{"n_layer": 8, "d_model": 320, "n_experts": 64, "experts_per_token": 6, "d_expert": 96, "d_shared_expert": 0, "activation": "swiglu", "moe_layers": [0, 1, 2, 3, 4, 5, 6, 7], "router_score": "softmax", "normalize_top_k": false, "routed_scale": 3.27, "balance_loss": 0.0109, "balance_bias": false, "router_bias": true, "n_groups": 4, "groups_per_token": 2, "init_std_router": 0.00633, "lr_router": 0.000661, "n_head": 5, "n_kv_head": 1, "head_dim": 64, "vocab_size": 8192, "norm": "rmsnorm", "norm_place": "pre", "norm_eps": 1e-05, "positions": "rope", "rope_base": 10000.0, "rope_fraction": 1.0, "qk_norm": true, "attn_scale": 0.125, "tie_embeddings": false, "parallel_block": false, "init": "uniform", "init_std_qkv": 0.0295, "init_std_o": 0.0295, "init_std_up": 0.0295, "init_std_down": 0.0, "optimizer": "adam_variant", "lr": 0.000863, "lr_mult_o": 0.601, "beta1": 0.95, "beta2": 0.98, "lr_head": 0.0107, "warmup_steps": 528, "schedule": "cos", "final_lr_fraction": 0.1, "batch_tokens": 65536, "seq_len": 1024, "doc_mask": true, "z_loss": 0.0001, "train_tokens": 459900000, "steps": 7018, "dataset": "wikipedia_en"}
Below are experts of layer 5 (counted from 0) of a mixture-of-experts language model. Rows are named router (the router's row for the expert), gate (a neuron's input weights, with its number), up (a neuron's input weights, with its number), down (a neuron's output weights, with its number) and show model dimensions 160-199. Each number is 128 + 32 x the weight over its row's rms, rounded and kept within 0 to 255.
Before each expert's rows: "mostly gets" lists some tokens that are sent to it at least half of the time; "comes before" lists some tokens at least twice as common just after its tokens as in all text. This comes from a sample of Wikipedia text that the model never trained on. Tokens count by the router's weight.

# expert 2
mostly gets: ":", "s:", " by:", " Born:", " of", "ation:"
comes before: " the", " a", " M", " S", " P", " D"
router [127 109 107  86 171 177 131 111 168 134 142 123 116 161 146 195 120 129 165 114 185 106 158 138 115 106 133  91 155 130 117 157 145 102 148  99  95 103 143 138]
gate0 [153 171 140 146 173 109 120 166 118 129 144 117 107 146 117  97 194  96 146 115 141 147 108 145 183 127 122 146 157 186 115  91 123 155 112  91 114 139 182 118]
up0 [113 109  49 114 111 133 151  93 134 130 137 112 115 183 122 184 134 113 158 102 118 166 174 133 108  77 145  63 107 137 151 107  89  99 110  80  78 171 132 134]
down0 [121 105 101 136  80 147 101  96 146 170  93 103  80 100  63 150 173 122 107  88 129 123 157 111 140 159 120  76 142 180 117 141 153  99 111  82 104 137 164 108]
gate1 [146 170 135 118 120 184 106  88 135 118 148 144 142 162 100 148 121 196 122 101  84 137 165 153 118 131 134 168  94 131 107 170 113 127 103 178 116 134 148  91]
up1 [158 142 122 127 145 200 132 104 149 132 163 113 110 178 173 124 117 155 155 128  81  82 144  97 164  74 109 122  96 153 145 144 143 133 141  94 117 143 129 111]
down1 [ 93 107 168 155 102 102 150 130 148 118 125 158 149 132 119 122 153 143 136 142 143 102 105 104 142 165 157 104 160 113 146 225 139 127  82 142 149 151  91 122]
gate2 [122 127  80 164 143 105 165 161 104 123 101 144 158  92  94 133 114 183  81 122 145 167 106  95 114 161 140  97 121 171  95 160  76 129  97 161 132 179 104 132]
up2 [165 162 153 164 169 116 105 133 149 118 153 118  90  86 132 150 106 109  58 185  91 139 102  89 193  95 106 167 151 163 111 146  83 173 165 109 101 141 143 145]
down2 [141 119 129 147 186  90 144 126 105 100 146  72 157 154 155 143 156 115 167 113 114 159  98 104  91 153 165 114 113  55  89 155 108 112 159 145 100  92 156 149]
gate3 [ 74 130 159 122 144 155 151 102 109 102 113 128 160 142 111 140  68 186 147 135 186  94 161 145  88 119 147  85 143 131 150 129 142  86  84 122 136 130 165 137]
up3 [169 147 117 138 204 105  85 129 131 185 102 138 151 166 139  67 131 129 104 112 120 157  86 168 146 127  98  92 103 168 120 106 103 162 137 132  98  90 116 122]
down3 [154 107 102 124 118 128  84 103 120 160 130  95 178 100 108 163 141 144 155 111 177 166 134 132 160  91 155 132 100 155 105 157  91  87 166  49 126 143 121 209]
gate4 [163 130 190 153 143  87  73 127 107 125 145 116 160 143  69 123 125 108  65 127  65 139 138 158 151 132  82  87 137 190  78 111 118 110 118 111 143 105 105 107]
up4 [ 95 148 154 160 186 112 129 141  84 149 146 114 135 109 103 114 117 168 136 127 157 111 106  72 126  63 144 149  94 101 203 151 138 121 112  87  78 117 122 142]
down4 [120 136 117 146 151 114 124 118  92  94 156 161 108 132 145  20  70  91 122 168 136 178 152 170 129 120 119 125 130 166 121 104 174 117 199 113 120  98 157  47]
gate5 [101  98  64 194 154 118 120 102 101 153 177 121 160 164  88  60 142 113 112 116  95 100 108 113 143 114 172 152 182  87  71 117 103  92 124 133 115  93 129 111]
up5 [104 119 126 114 147  98 139 101 164 120 136 150 129 157 166 119  87 143  90 171 133 102 152  82 143  99 145 101 139 120 134 119 146 135 117 125 159 113 121 121]
down5 [ 88 110 178 155 135 157 151 156  83 168 175  82 112 112 185 142 167  76  90 134 140 104 114  80 139  68 148 140 120 125 148 158 171 118 154 131  98 108 118 129]

# expert 45
mostly gets: " named", " called", " include", " like", " including", " v."
comes before: " the", " a", " S", " M", " The", " D"
router [169 194 186 122  91 168 141 126  74 152 156 117  86 136 119 117  84  58 126 161 133 111 126 101  99 129 110 112 190 110 133 148 151 142 125 171 141 137  83 126]
gate0 [148  86 151 183  75 112 145 160 106 113 157  94 121 139 132 137 106 111 106 141 156 128 112  80  85 143 120 143 167  82 114 106 118 109 129  40 145 150  97 131]
up0 [128 123 118 137  61 134 159  88  99 193 191 179 122 121 172 191 104 113 117  99 116  88 139  99 145 115 123 113 155 108 129 142 136 164 132 155 126  99 122 159]
down0 [ 88  72 163  69 121 114 129  96 161  62 113  67 195 116 159  81 116 121 127 108  28  96 103 151  99 130 132 167 111  68 124 154 125 137  95 141 102 163 160 125]
gate1 [118 133 179 101 142 179 212  97 130 152 117 116 122  98 108  73 115 102 131 115 112  79 152 153 124  62 145 167  93 134 167 153 104 210 112 109 118 131 147 139]
up1 [ 94 157  81 143 119  95  96 142 127  81 103  91 186 170 189 121 133 118 116 121 108 156  99  73 108 153 102 136 158 125 163 142 158 133 158 137 117 190  96 129]
down1 [122 177 156 103 160 120 120 131 158 128 184  89 107 120 129  87 143  90 121  70 127 141 161 139 123 120  41 145 174  98 159 111 159 166  77 142 147 134 103 130]
gate2 [119  89 105 160  70 127 104 182 130 100 115 100 134 126 197 134  85 119 141  98 110 179 162 103 158  99 153 147 139 123 170  97 146 166 126 110 168 152 114 131]
up2 [165 135  56 155 101 104 107 118 154 127 171  78 168 155 139 178  59  87  70 150 155 133 100 108 136 121 137 112 150 127 128 139 131 187 114 153  93 129 106 140]
down2 [140 109 189 155 127 145 155 171 140 115 115 151 178 146  92 153  84 104  79 146 135 124 107 147 106  94 119 115 131  85 157 127  86 123 139 130 125 131 159  92]
gate3 [121 164 148 176  95 121  91 110 131 150  92 168 151  83 115  87 146 136 176 144 164  96 167 158 103 158 132 167  89 112  59 120 154  83 104 122  88 122 164  97]
up3 [174 158 119  96 182 116 150 185 126 128 133 115 136 114 123 119 154  88 114 118 126 123 117  59  89  96 181 151 147 132 166 130 120 129 123  88 145 129  93 205]
down3 [ 93 167 107 171 139 152 183 130 161 104 122 190  82 119 109  97 125 121  98 110 125  65 130 116  64 146 152 172 141  68 152 150 145 132  94 124 122 138 177 117]
gate4 [177 136 151 138 125 145 138 133 134 128  95 131 137  73 131 146 160 159 140 130 134 149  99 154 123 180 161 113 128 102 132 116  91  70  72  96  97 105 130 187]
up4 [ 98 133  83 136 142 126  64 217 156 172 135  98  90 175 104  98 112 144 125 133 121 153 186 118 136  79  65 192 119 131 147 124 137 199 145 182 163 116 173  87]
down4 [109 103 130 119 135 141 102 111 192 153 141 173 109 149 133 148 164 144 123 145 127 179  86 144 149 150 154 146 141 134 137 156 177 127  86 134  98 115 125 172]
gate5 [157 113 140 180  44  73 143 103 103 141  84 144 100 181  44 206 111 124 113 113 101 145 139 140 110 105 125  68  84 121 160  65 153 172  90 168 111  90 153 148]
up5 [124 120  93 119 100 118 120 176 141  96 152 133 141  70 121  82 189 132 119 133 163 167 126 131 105 195 154 180 115 143 160 189 125 150 110  88  97 177 128 197]
down5 [133 152  92 148 114 130 138 115  74 139  46  96 161 204 113  66 124 126 135  40 150 109  97 124 102 180 160 164 124 139 107  58 124 150  79  98  29  49 130 150]

# expert 43
mostly gets: " used", " time", " years", " released", " use", " held"
comes before: " to", " in", " by", " on", " of", " as"
router [168 140 154 157 136 109 123 140 151 153 187 147 148 164 110  55 118 147 149 169  95 145 155 121 118  87 143 207 165 167 149 165 114 131 146 100 123 138 178 144]
gate0 [120 158 101 177 140  99 156 132 131  95 117 175 122 151 148 144 147 133 145 213 157 178  67 108 131 136 104  94 144 152 153 101 113 147  75 113 117 134 144  55]
up0 [116  60 136 116 101 140 116 125 149 172 156 102 114  96 124 103 146 107 151  81 106  80 240 194  83 136 126 152 133 119 120 150 197 157 101 143 110  91 103 192]
down0 [110 144 123 181 109 107 113 163 131 151 122 156 111 144  99 113 115 109 120  83 117 111 145  52 147 111  90 139 147 152 157  78 112  80 177  82 194 180 175 124]
gate1 [128 144  94 162 118 110 160 193  96 142 146 162  89 176 107 134 152 115 158 162  61  85  87  93  85  90 106 200 158 148 157 128 119  81  91  43 108 166  83 175]
up1 [144 232 154 168 129 103 151 114 136 140  98 115 148 136 172 156 155 138 121 134 171 135 141 143 124  87 169  84 112 142 137  87 156 100  65 159 142  97 156 123]
down1 [179 135  76  79  83  95  71 169 112  79 140 105 154 121 118 122 139 120 195 115 189 137  92 152 129 107  66 161 104 178 113 100 104 104 181 174 156  91 126  98]
gate2 [157 134 175 147 138 164 155 115 133 161  40 183 126 126 184 104 149 141 154 119  89  59 121  95 135 134 110 137 161 149 122 130 142 194 142  94 129 146  91 116]
up2 [ 93  94 153  89 121  71 189 111 109 146  84 112 119 109 151 131 114 169 172 138  72  90 182 151 151 133 123 118 129  92 109  85 157 120 138 172 101 180 109 117]
down2 [150 127 181 117  93  90 115 103  92 145 107 150  73 101 114 130 128 152 155  96  97 110 121 132  84 116 127 178 160 169  80 136  92 108 186 154 178 151 155  80]
gate3 [111 176  91 103 109 186  66 181 180 139  77 104 117 180 141  82 118 121 134 114 141 153 138 128 152 143  91  67 116 138  84 106 134  83  93 115 150 168 132 114]
up3 [134 108 117 141 141 156  79 127 159  74 149 120 131 111 151 123  94 172 185 155 120 128 156 186 136  74 156 183 146 131 154 141 110  93 141 126  50  69  75 129]
down3 [106 117 112 153 130 161 160 133 133 145 120 112 161 119  92 125 132 111 110 127 148 133  64 127 167 126 116  92  95 157  88 102 151 147 129 176 100 147  92 157]
gate4 [173  49 131 149  87 120 179 110 112 149  92 105  61 163 151 157 124  93  92  89 102 120 142 155 130 121  54  90 142 141 133 131 103 134 141  87 108 139 194 114]
up4 [185 132 106 178  88 132 133  88 137 172 135  92  47 157 134 160  99 153  60  90  96  96 155 141 154 110  63 152 135 126 136 142  72 166 132 130 155 107 132 192]
down4 [147  90 133 159 162 101  78 115 154 104  78 112  93 153 116 118 114 237 123 101  91 123 134 128  68  94 179 119 123 126 109 119 138 106 129 166 126  86  96 111]
gate5 [145 121 121 119 146 144  89 160  94 110  84 157 138 125 134 169 130 163 140  87 120 129  99 168 133 104 114 116 142 135 111 124 156 135 153 138 144 184 140 140]
up5 [106 123 121 152 153 206 115 139 122  91 122 166 121 167 121 101 110 189 117 138 137 115 124 122 192 115  96  95 141  89  97 115 159 121 105 106 120 117 127 137]
down5 [ 88 157 114  77 156 146  81 102 114 105 123  86 119 123 140 101 128 122 124 124 128 186  96 135 114 156 101 132 134 123 132 167 105 154 132  80 170 116  85 127]

# expert 46
mostly gets: " used", " due", " announced", " moved", " signed", " published"
comes before: " to", " in", "ing", " the", " by", "ed"
router [169 102 130 160 147 103  97 133  95 129 145 193 152  68 143  82 150 127  91 142  80 161  96 122 122 126 171 213 175 172 157 110 136 129 123  97 101  95 213 123]
gate0 [ 84  48 134 154 117 142 142 137 119 143 112  94  93 120 157 158 134 150 108 122 114 182 152 126 150  89 165 115 128 161 140 136 160 218 114 119 128  90 145 152]
up0 [201  90 188 100 107 158 176 184 107 154 126 141  97 100 136 105 118 174 169 164 119  91 147 126 106  49 146 117 237 125 143 145 134 170 130 112 144 112 153 150]
down0 [185 101 141 150 169 168 105 106 116 200 103 171 141  97 136 136 149 154 169 142 132  97  50 173 115 127 144 144 175 111 164  98 113 137 155 101  98 150 116 165]
gate1 [120 110 142  98 152 132 159 149 122 114  91 148 105  97  90 129 139 156 112 116  86 126 130 146 140  73  91 122 159 164  88 147 128  63 109 129 170 122 121  83]
up1 [177 124 178 112 139 136 131 128 147 204  79 132 114 130 131 130 209 139  81 147 101  81 126 132 143 147  72 134 169 126 137  85  89 131  62  98 146 143 175 100]
down1 [168 105  91 114 108  65 135 175 159 163  84 158  75 148  74 120 130 172 194 121 104 189 156 123 153 120 166 130 110  97 131 118 140 150 167 131 102 106 106 124]
gate2 [143 112 152 137  67 112 134 140 134 109 128 141 129 170 119  92 102 131 120 170 172 146 128 139 136  67 102 106 153  95 157 131 159  87 137 179  84 185 140 126]
up2 [192 149  98  87 122 150  83 140 139  90 125 138 139 116 100 167 126  83 108 154  91 127 107 234  86 130 115 120  94 124 116  58  87 134 194 124  96  52 185  81]
down2 [ 83 173 133 101 119  98 134 124 112  91 112 129 124 151  61 121 122 111  69  74 109 136 135 124 102 134 180 126 153 105 141 112 205  92 110 118 123  97 123 129]
gate3 [125 157 121 156 135 105  51 122 140 165  76 169 122  76 126 184 105 102  82 139  70 109 114 116 138  42  92 106 181 140 161 149 106 147 166 120 134 190 146 126]
up3 [125 182 132 169 135 163 156 117 151 147 133 209 147 124 102 128 149 169  77  60  91  48 111 108 186  60 112 129 156 135 191 167  93  91 139 129 116 197 155 145]
down3 [123 108  87 144 135 156 143 132 111 132 156  96 144 149 128 150 160 118 105 169 144 152 146 130 135 127  99  81 116 167 103 129 167 144 160  93 168  96  73 205]
gate4 [ 93 125 121  89 108 142 115 119 127 124 115 140 126 125  53  89 133  86 139  99 111  63 191 202  88 164  90 135 139  95 146 129 135 166 102  85 106 127  70  73]
up4 [173 113 159 145 129 187 144 157  98 103 120 136 129 138 143 173 199 118 146 136 171 151 119 105 140 185 146 166 166 132  83 105 134  92 171 139 110  38 199 163]
down4 [144  87  84  90 144 115 103 111 147 121 135  86 109 118 186 174  80 140 151 114 114 100 129 134  71 131 128 130 119 141  99 129 160 124 191  88 132 154 168 144]
gate5 [166 134 179 181  66 138 109 140 102 139  93 124 148  87  83 124 152 120 108  75 119 129 160 132 163 149 160 109  87 135  88 117  89 147 186 142 140 133  87 115]
up5 [ 86 195 142 161 130 144 137 145  86 190 152 127 152 139 146 118 118 118 119 105 120 182 117 110  77 102 148 115 164  94  94 170 119 146 134 133 105  95 156 107]
down5 [111 123 146  69  93 117 105 136 169  90  75 118 161 124 110 115 144 118 137 122 156 187 108  99 110 123 149 120  83 155 146 168 110 123 177 155 135 111  97  88]

# expert 48
mostly gets: " Date", " also==", "==See", " %", "s==", " \\"
comes before: " |", "\n", "|", ":", "-", ";"
router [174 123  96 179  99 174 154  76 192 145 114 126  94 140 131 156 102 158  55  91 131 114 144 138 147 162 159 138  78 120  74 121 113 137  92 130 130 163 144 131]
gate0 [204  61  65 143  86 168 119 129 205 115 139 156 124 151 140 167 137 135 103 102 104 135 111 136 144  94 127  67 123 125  71 132 141 118 124 159 192  86 140 203]
up0 [145  96 106 148 139  97 152 137 107 132 108 145 113 190 144 127 153 157 133 135 132 125 100 147 169  42 138 130 142  96  92 133  77  68 163  44 185 152 118 122]
down0 [162 104 143 160 163 180 133 190 151 125  76 155 157 162  82 119 108 117 148 129 167 110 136 114  96  83 121 117  88 102 106  51 134 148 135 144 126  91 154 139]
gate1 [143 114  82 126 149 132 134  84 150 125  86 128 144  72  92 136 121 134 157 116 161 122 175  59 127 150 133 104 103  99 153  76  94 184  77 132 117 167 148 185]
up1 [133 124  85  95 154 120 145 156 213 115 142  80 108 141 158 129 130 107 164 131 164 166 153 191 156 157 176  66 136  90 138  88 114 152 160 132 108 138 173 112]
down1 [ 92 109 158 127  84 128 121 186  75 106 134 126 108 156 140 132 217 148 139 139 118 131  79  85 116 138 102 163 133 132 134  53  72 109 158 113  92 100 123 162]
gate2 [ 79 155 119  68 196 131 182 133 112 169  83 137 105 175 171 141 153 152 134 142 151 119 149 130 115 143 100  84 117 121 185 103 112 127 181  62 141 111 104 143]
up2 [ 81 118 131  88 115 142 138 114 154 143  89 182  85 190 183 110 117 179 102 152 132  86 132 134 146 138 182 151  91  99 147 130  91 131  60 105 123 133 157  95]
down2 [111 108 144 161 135  81 129 137  74 177 130 124 155 157 140 111 148 100 114  98 137 134  60 150 121  44 166 110 162 133 116  95 142 114 149 150 180 154 130 132]
gate3 [145  56 144 146 163 168 135 154 145 107 135 136 139  73 187 150 100 100  57 139  57 166 154 118 130  85  92 101  96 182 126 128 176 197  90 167 152 158 116 184]
up3 [119 127 121 169 162  86 144  80 100 113 117 124 130 112 168 104 154 121  99 145 158 136  97 166  81 149 158 150 154 227 172 139 119 172  93 139 160 101 129 168]
down3 [149  91 160 131  93 150  78 127 137 111 155 112  53 132  95 142  99  85 120 142 127 187 140 176  77 135 104 143 123  79 138 124 149 159 100 119 198 154 122  91]
gate4 [149  80 146 134 140 186 127 108 141  59 153  79 123 151 134  99 152 159  93 123  79  99 154 136 127 159 156 150 131 145  98 157 126  52 107 118 100 115 132 128]
up4 [159 124 129 155  74 118 118 104 176 102 190 115 136  79 166 142  92 191  84 129  92 133 183 113  84 115 141  93 137 132 104 118 142 163 156  98 156  98 123 111]
down4 [106 149 138 217 153 131 112 130 141 109 150 152 131 132 157  71 130 189 173 136 113 185 146 130 151 167 152  89 118 116 134 147 115 149 117 140 130 111 175 113]
gate5 [106  94 133 159 131 184 156 160 228 136 102 161 167  69 159 150 145 147 107 143  99 140 140 156 149 120 121 150 124  93 109 161 108 158 162  91 133 121 145 131]
up5 [ 90  87  90 201 137 131 160 115 189  82 197 157 177 118 146  99 175 146  52 180 157 110 125 117 148 104 126 102 116 103 137 146 165 149 161 147 119 156 122 115]
down5 [ 66 151 100 166  68 124 109  89 139 118 104 116 120  91  96 172 131  67 149 115 144 134 118 136  69  92  55 168 154 103 100 161 178  88 140 168 135 135 153 180]

# expert 39
mostly gets: " used", " released", " began", " held", " However,", " joined"
comes before: " the", " to", " in", " by", " that", " a"
router [144 167 162 145 102 120 126 114 128 160 123 197 110 145 105  70 110 124 109 181 128 122 116 115 107 141 174 167 206 146 148  81 137 149 114 130 101 119 200 149]
gate0 [125 120 150 148 137 145 167 106  91 159  68  86 103 114 148 129 178 119 147 115 108 164 106 128 127 113 110 120  88 152 130 150  55 137 137  66 117  94 132  77]
up0 [107 144 151  79  88 155 143 216  99 184 116 141 119 190 152 128 182 107 132 111 160 113  76  82  94 103 116  92 100  80 117 117 114 176 139 186 147 213  92 137]
down0 [111 175 143 125  32 146 193  76 138 136 103 152 131 158  88 145  99 126 123 168 142  73 177 110 121  57 114 143 146 102 157  88  85 167  87 137 178 179 132 158]
gate1 [162  68 105 103  84 126 127  32 118 130 175  65 128 114 173 120 113 145 135 171 140 101 114 129 105 100 141 178 118 131 150 150  54 177 132 111 108 122 173 105]
up1 [169  46 119 183 128 106 109 116  78 115 142 135 106 161 147 151 150 173 103 104 106 163 118 134  77 122 137  91 103  69 130 169 151 148 110 166 171 126  95 103]
down1 [144 104 110 138  84  66 181 172 148 106 136  94  51  81 114 136 196 143 115  95 166  84  77 155 173 149 126  95 136 107 129 144 207 150  86 138 177 207 118 137]
gate2 [109  97 122 121 119 112  76  67 107 172 110 168  81 128 208  72  75 123  83 185 136 122 130 160 107  84 139 116 123  56 120 107  58 119 107 143  96 211 121 114]
up2 [ 59  97 104 105 121  95 117  47 117 157 158 116  80 113 118 119 130 136  81 119 148 138  90 131 114 104 145 117 129 101 104  80  92 113 130 178 108 122 118 165]
down2 [183 109 164 148  99 167 133 164 171 124 162 149 108  81 146 163 110 104 163 106 140 147 134 128 168 128 145 136  80 145 100  72 117 119 145 159 182 119 121 118]
gate3 [147 144  69 114 115 101 145  99 141 116  58 130 129 141 146 170  99  94 103 108 125 143 154 138 169 115 153  88 113  98 111 202  52  91 115 121 124 119 130  81]
up3 [129 146 113  55 123 107 169 122  94  60 137  51 113 118 130 194 208 189 103 116 171 152 119 152 102 191 148 159 126 137  80 173  99 180 168  89 101  77 148  62]
down3 [146 135  38 136 102 135 151 114 133 163 117 186  82 153 132 160 116 144 183 137 134  73  88 108 148 124  92 138  90 133 157  92 127 102 205 131 115 153 116 205]
gate4 [188 113  99 183 145 133 170 137 122 144 135 158 139 116 101 159 136 222  95  82 162 143 158 143 128  88  84 157 101 104 112 140 153 111 135 166 163 120 107 120]
up4 [117 106 113 152  93 157 125  99 107 109 104 138  50 155  92 129  88 162  91  67 161  92 200 175 138  84 146 129 152  96 169 114 184 101 109 145 172 121 142 169]
down4 [117 105 109 101 114 104 145 166 130 112 150 140 132 145  99 150 119  86  52 119  84  78 162 185 180 111 174  91 126 112 133 194 121 127 104  80 129 135 136 100]
gate5 [144  89 165 187 145 117 129 163 192 116  93 116 100 114 131 160 116 102 151 143  76 109 122 150 168 182 136 218 133 135 153 135  58 177  95  87 127  85 144 128]
up5 [ 90 195 111  74 116 113 118 123 132 163 193 100 169 115 117  70 180 138  98 112 153  79  81 115 174  99 103 136 130 150 158  95 186 105 170 123 116 134  55  74]
down5 [136 126 131 173 189 124  90 102 126 143 123 155 158 136 142 125 127 139 105 138 118 141 111 153 164 122 192 121 168  84 102 108  82 115 131 138 128 163 135 166]

# expert 22
mostly gets: "C", "B", "I", "R", "AR", "T"
comes before: " |", ")", "C", "E", "O", "T"
router [102  99 110 134 114 181 139  82 161 128  73  99 144 186 154 189  91 157  97 124  92 158 116 124 130 112 131  81 114 125 144 167 112  95 117 128 131 109 106 134]
gate0 [ 83  97  80 160 148 129 106  79 193 141 127 127 146 137 119 133 129 160 118  51 135  82 109  84 116 177 113 166 110 136 157 129 119  78 166 161 144 161 182 120]
up0 [118 186  64 166 119 112 151 137  94 194 114 132 130  91  96 142  94 176  68 156 106 143 124 205 154 108  87  79 151  77  93 163 187 106 186  80 112 140 182 127]
down0 [124 101  92 137  91 139 123 120 171 119  84 138  71 124 115 153 163 157 111 110 124 142 101 143 171 113 110 165 131 157  96  75 145 126 146 102 148 127 139  63]
gate1 [188 112 131  74 135 125 134 122  60 131 135 173 129 130 127 135 153 123 138 145 151  99 176 111 136 105  91  81 106 131 209 119 152 145 129  91 164 167 163 166]
up1 [133 114 159 151 118 139  90 151  87 119 174 181  89 159 126 159  94 124 109 116 123 140 111 140 124 131 147 103 118 158 182 164 130 176 129  79 173 154 226 152]
down1 [132 132 143 145 109 143 106 112 144  84 108  92  95 166 146 223 114  97 105 148 123 148  86 147  71 135 101 113 110 137 165 198 176 120 149  87 135 118 110 119]
gate2 [101 143 107 116 149 147 154  75 179 101 168 194 192 169  83  95 161 184 165 155 115 142 103 187 113 163 158 129 113 192 116 108  77 132  81 102 160 105  72 105]
up2 [164 107 176 143 108 165 114 144 138 103 113  98 102 133 171 126 125 110  87 134 123 106 104 142 106 114  75 203 148 150 102 118 156 140 181 112  82 110 137 210]
down2 [ 97  70 187  94 142  73 113 125 184 120 148 191 131 101 147 111 122 121 156 143 134 126 162  92 131 148 109 137 146 166  83 151 150  76 157 128 104  76 139 201]
gate3 [ 96 123  64 155 117 141 139  63 127  96 131 146 138 106 142 127  96 154 120 137 123 145 118  60 179 126 146 121 148 136 138  89 124 154  90 150  90 170 168 104]
up3 [101 117 149 135 100 192 141 104 130  85 127 105  88 157 131 132  70 158 153 109 134 157 113 147 139 198 166 138  94 162 127  71 112 106 192 174 181 124 121 177]
down3 [144 128 149 117 116 128  49 131  81 168 155  93  83 115 176 127 112 144  82 154 183 174 141 159  89 144 108  96 127 111 186 163 117 125 127 117 115 143 121 124]
gate4 [103 133 158 100  61 156 207  94 141 127 131 111  97 158 111 138 147 159  83 173 186 111  87 157 109 130 126 103 154 125 141 130 125 119 121 119 125 123  81 133]
up4 [111 168  81 122 127 144  93  98 186 157 133 114 152  88 116 124  49  98 181  82 106 125 100 102  95 110 109 102  84 149  91  67 188 133 144 178  80 187 104 154]
down4 [155 135 100  96 138 129 141 142  86 158  67 139 152  64 150  98 142  84 154 110 165 128 114 140 125 140 105 158 138 150 106   0 110 145 127  85 139 162 149 121]
gate5 [123  93  97 114 139  74 166 147 130  92 147 134 154  95 103 140 169 147  73 235 141 155 149 110 153 130 153 118 164 159  77 134 133 123 189  90  77 105 120 125]
up5 [ 79 118 195 144 143 192 152 142 155  86 145 138 133 111 130 178  79 105 136 142  91  40 128  81 139 133 105 185  50 131 154  52 104 153 117 124 131 173  99 127]
down5 [ 96 152 127 110 130 111  74 158 121 107 138 156 118  87 119 132 143  79 192 176 173 109  80 176 169 150 106 143 117 132 175  41 166 173 108 171 112 159 175  72]

# expert 62
mostly gets: " ==", " ===", "s==", " =", " also==", "==See"
comes before: "\n", "-", "==", " ==", ":", "="
router [100 170 146  72  73 142 174  86 108 159 115 168 116 156 105 177 109 166 131 122 112 153 166 143 167 120 149 122 153 120 115  99 111 163 109 170 132 169 123 111]
gate0 [139 135 142  85 131 157 119 179 138 103  77 158 170  81 121  83 159 132 147  87 139 111  73 120  69 119 112 143  40 122 162 123 115 133  94 123 127 114 110 139]
up0 [133 118 157 145 129 123 143 140 183 119 176  53 109 126 120 131 113 104  95 154 158  65 165 148 181 147 135 164 152  84  79 113 167 156 149 118  66  80 123  88]
down0 [135 162 190  45 140 172  95 128 130 132 103 107  88 130 154 171  97 125 121 105 144 103 126 135 110 139  97 152  90  63 102 166 155 119 124 131 149 130 114 152]
gate1 [105 144 208 136 114  77 114 132 146 101  71 114  84 104  80 115 119 109 134 133  95 121 132 162  96 113 147 112 103 164 123 127 111 102 103 174 145 133 161 126]
up1 [146 142 135 146 130  56 114 139 116 105  90 101 153 122  63  90 130 144 165 107 101  85 140 130 149 127 191 129 145 103 130 110  94 115  98 119 115  86 116 117]
down1 [104 181 183  98 135 142 109 141 127  85 149  71 111 169 132 117 157 109 106 120  79  81  85 140 140 118 117 101 127 155 189 122  98 151 131 143 113 133  92 103]
gate2 [173 126  51 143 166 118 162 116 109 107 155 115 114 116 137 150 135 176 101 170 151 130  73 214 170 149 123 161 136 132 113 117 186 199 224 134 101 123 104 123]
up2 [160 128 167 113 126 104  41 133 123  85 152 132 158 162 104  85 111 151 151 109 150 123 139 134 107 154 135 197  99 121 106 164 114 115  69 164 103 114 121 164]
down2 [105 148 105 112 113 136 110 157 109  55  86 158 123 115 127 169 145 140  98 121 176 143 124 152 126 107 102 186 109  90 127 126 155 112 115 131 117 145 129 113]
gate3 [130  96 130 132 121  90 163 126 136 159 155 121 132 127  88 160  86 117 123 129 130 149 144 138 118 159 150 117 138 128 139 147 163  95 141 110 100 127 143 126]
up3 [ 99 158 164 119 155 111  68 123 130 107  89  99 120 151 117 162 144 166 163 164  85  98 158 143 146  98 145 142 114 161 164 166 125 145 101 109  92 102 116 164]
down3 [192 175 132 143 118 109 182 112  83 163 105 169 112 163 112 164 171 103  76 115 178 124  83 175 130 169 112 135 157 137 126 127 117 130 144 147 126 127 180 153]
gate4 [126 126 114  86 163 113 109 183 122 113 135 151 166 137 153 141  41 147 143 125 135 110 111 121 140 138 149  97 119 139 152 145 155 159  73 139 147 103 154  95]
up4 [150 137 156 188 154  86 100 127 126 124 151 135  80 143 116  64 115 148 119 125  81  87 131 105 136 108  87 117 145  94 145  82 114 173 169 145 122 162  98 157]
down4 [149 101 101 106 169 134  81 144  95 156 150 113 159 139 140 118 175 126 175 155 136  96  96 163 117 133 150 147 149 141  84  78 180 142  53 102 154 163 186  99]
gate5 [ 78 109 159  84 116 125 146 135 102 150  92 124 152 106  81 118  96 133 182 151 113 131  93 175 167 146 110 139 120 121 134 156 220  94  69  92  84 165 136 153]
up5 [117 154 176  82  33 110 117 143 118 148 119  64 162 122 115  95 121 121 163 157 118  56 127  84  93 148  97 133  62  73 118 163 165  79 123 113 110 106 120 150]
down5 [ 84 145 107 122 151 103 164 105 139 167 135 153 126 129 155  91 137 178 137 119 117 124 162 150 203 134 140 155  53 170 193 169 133 103 172 155 163 148 192 169]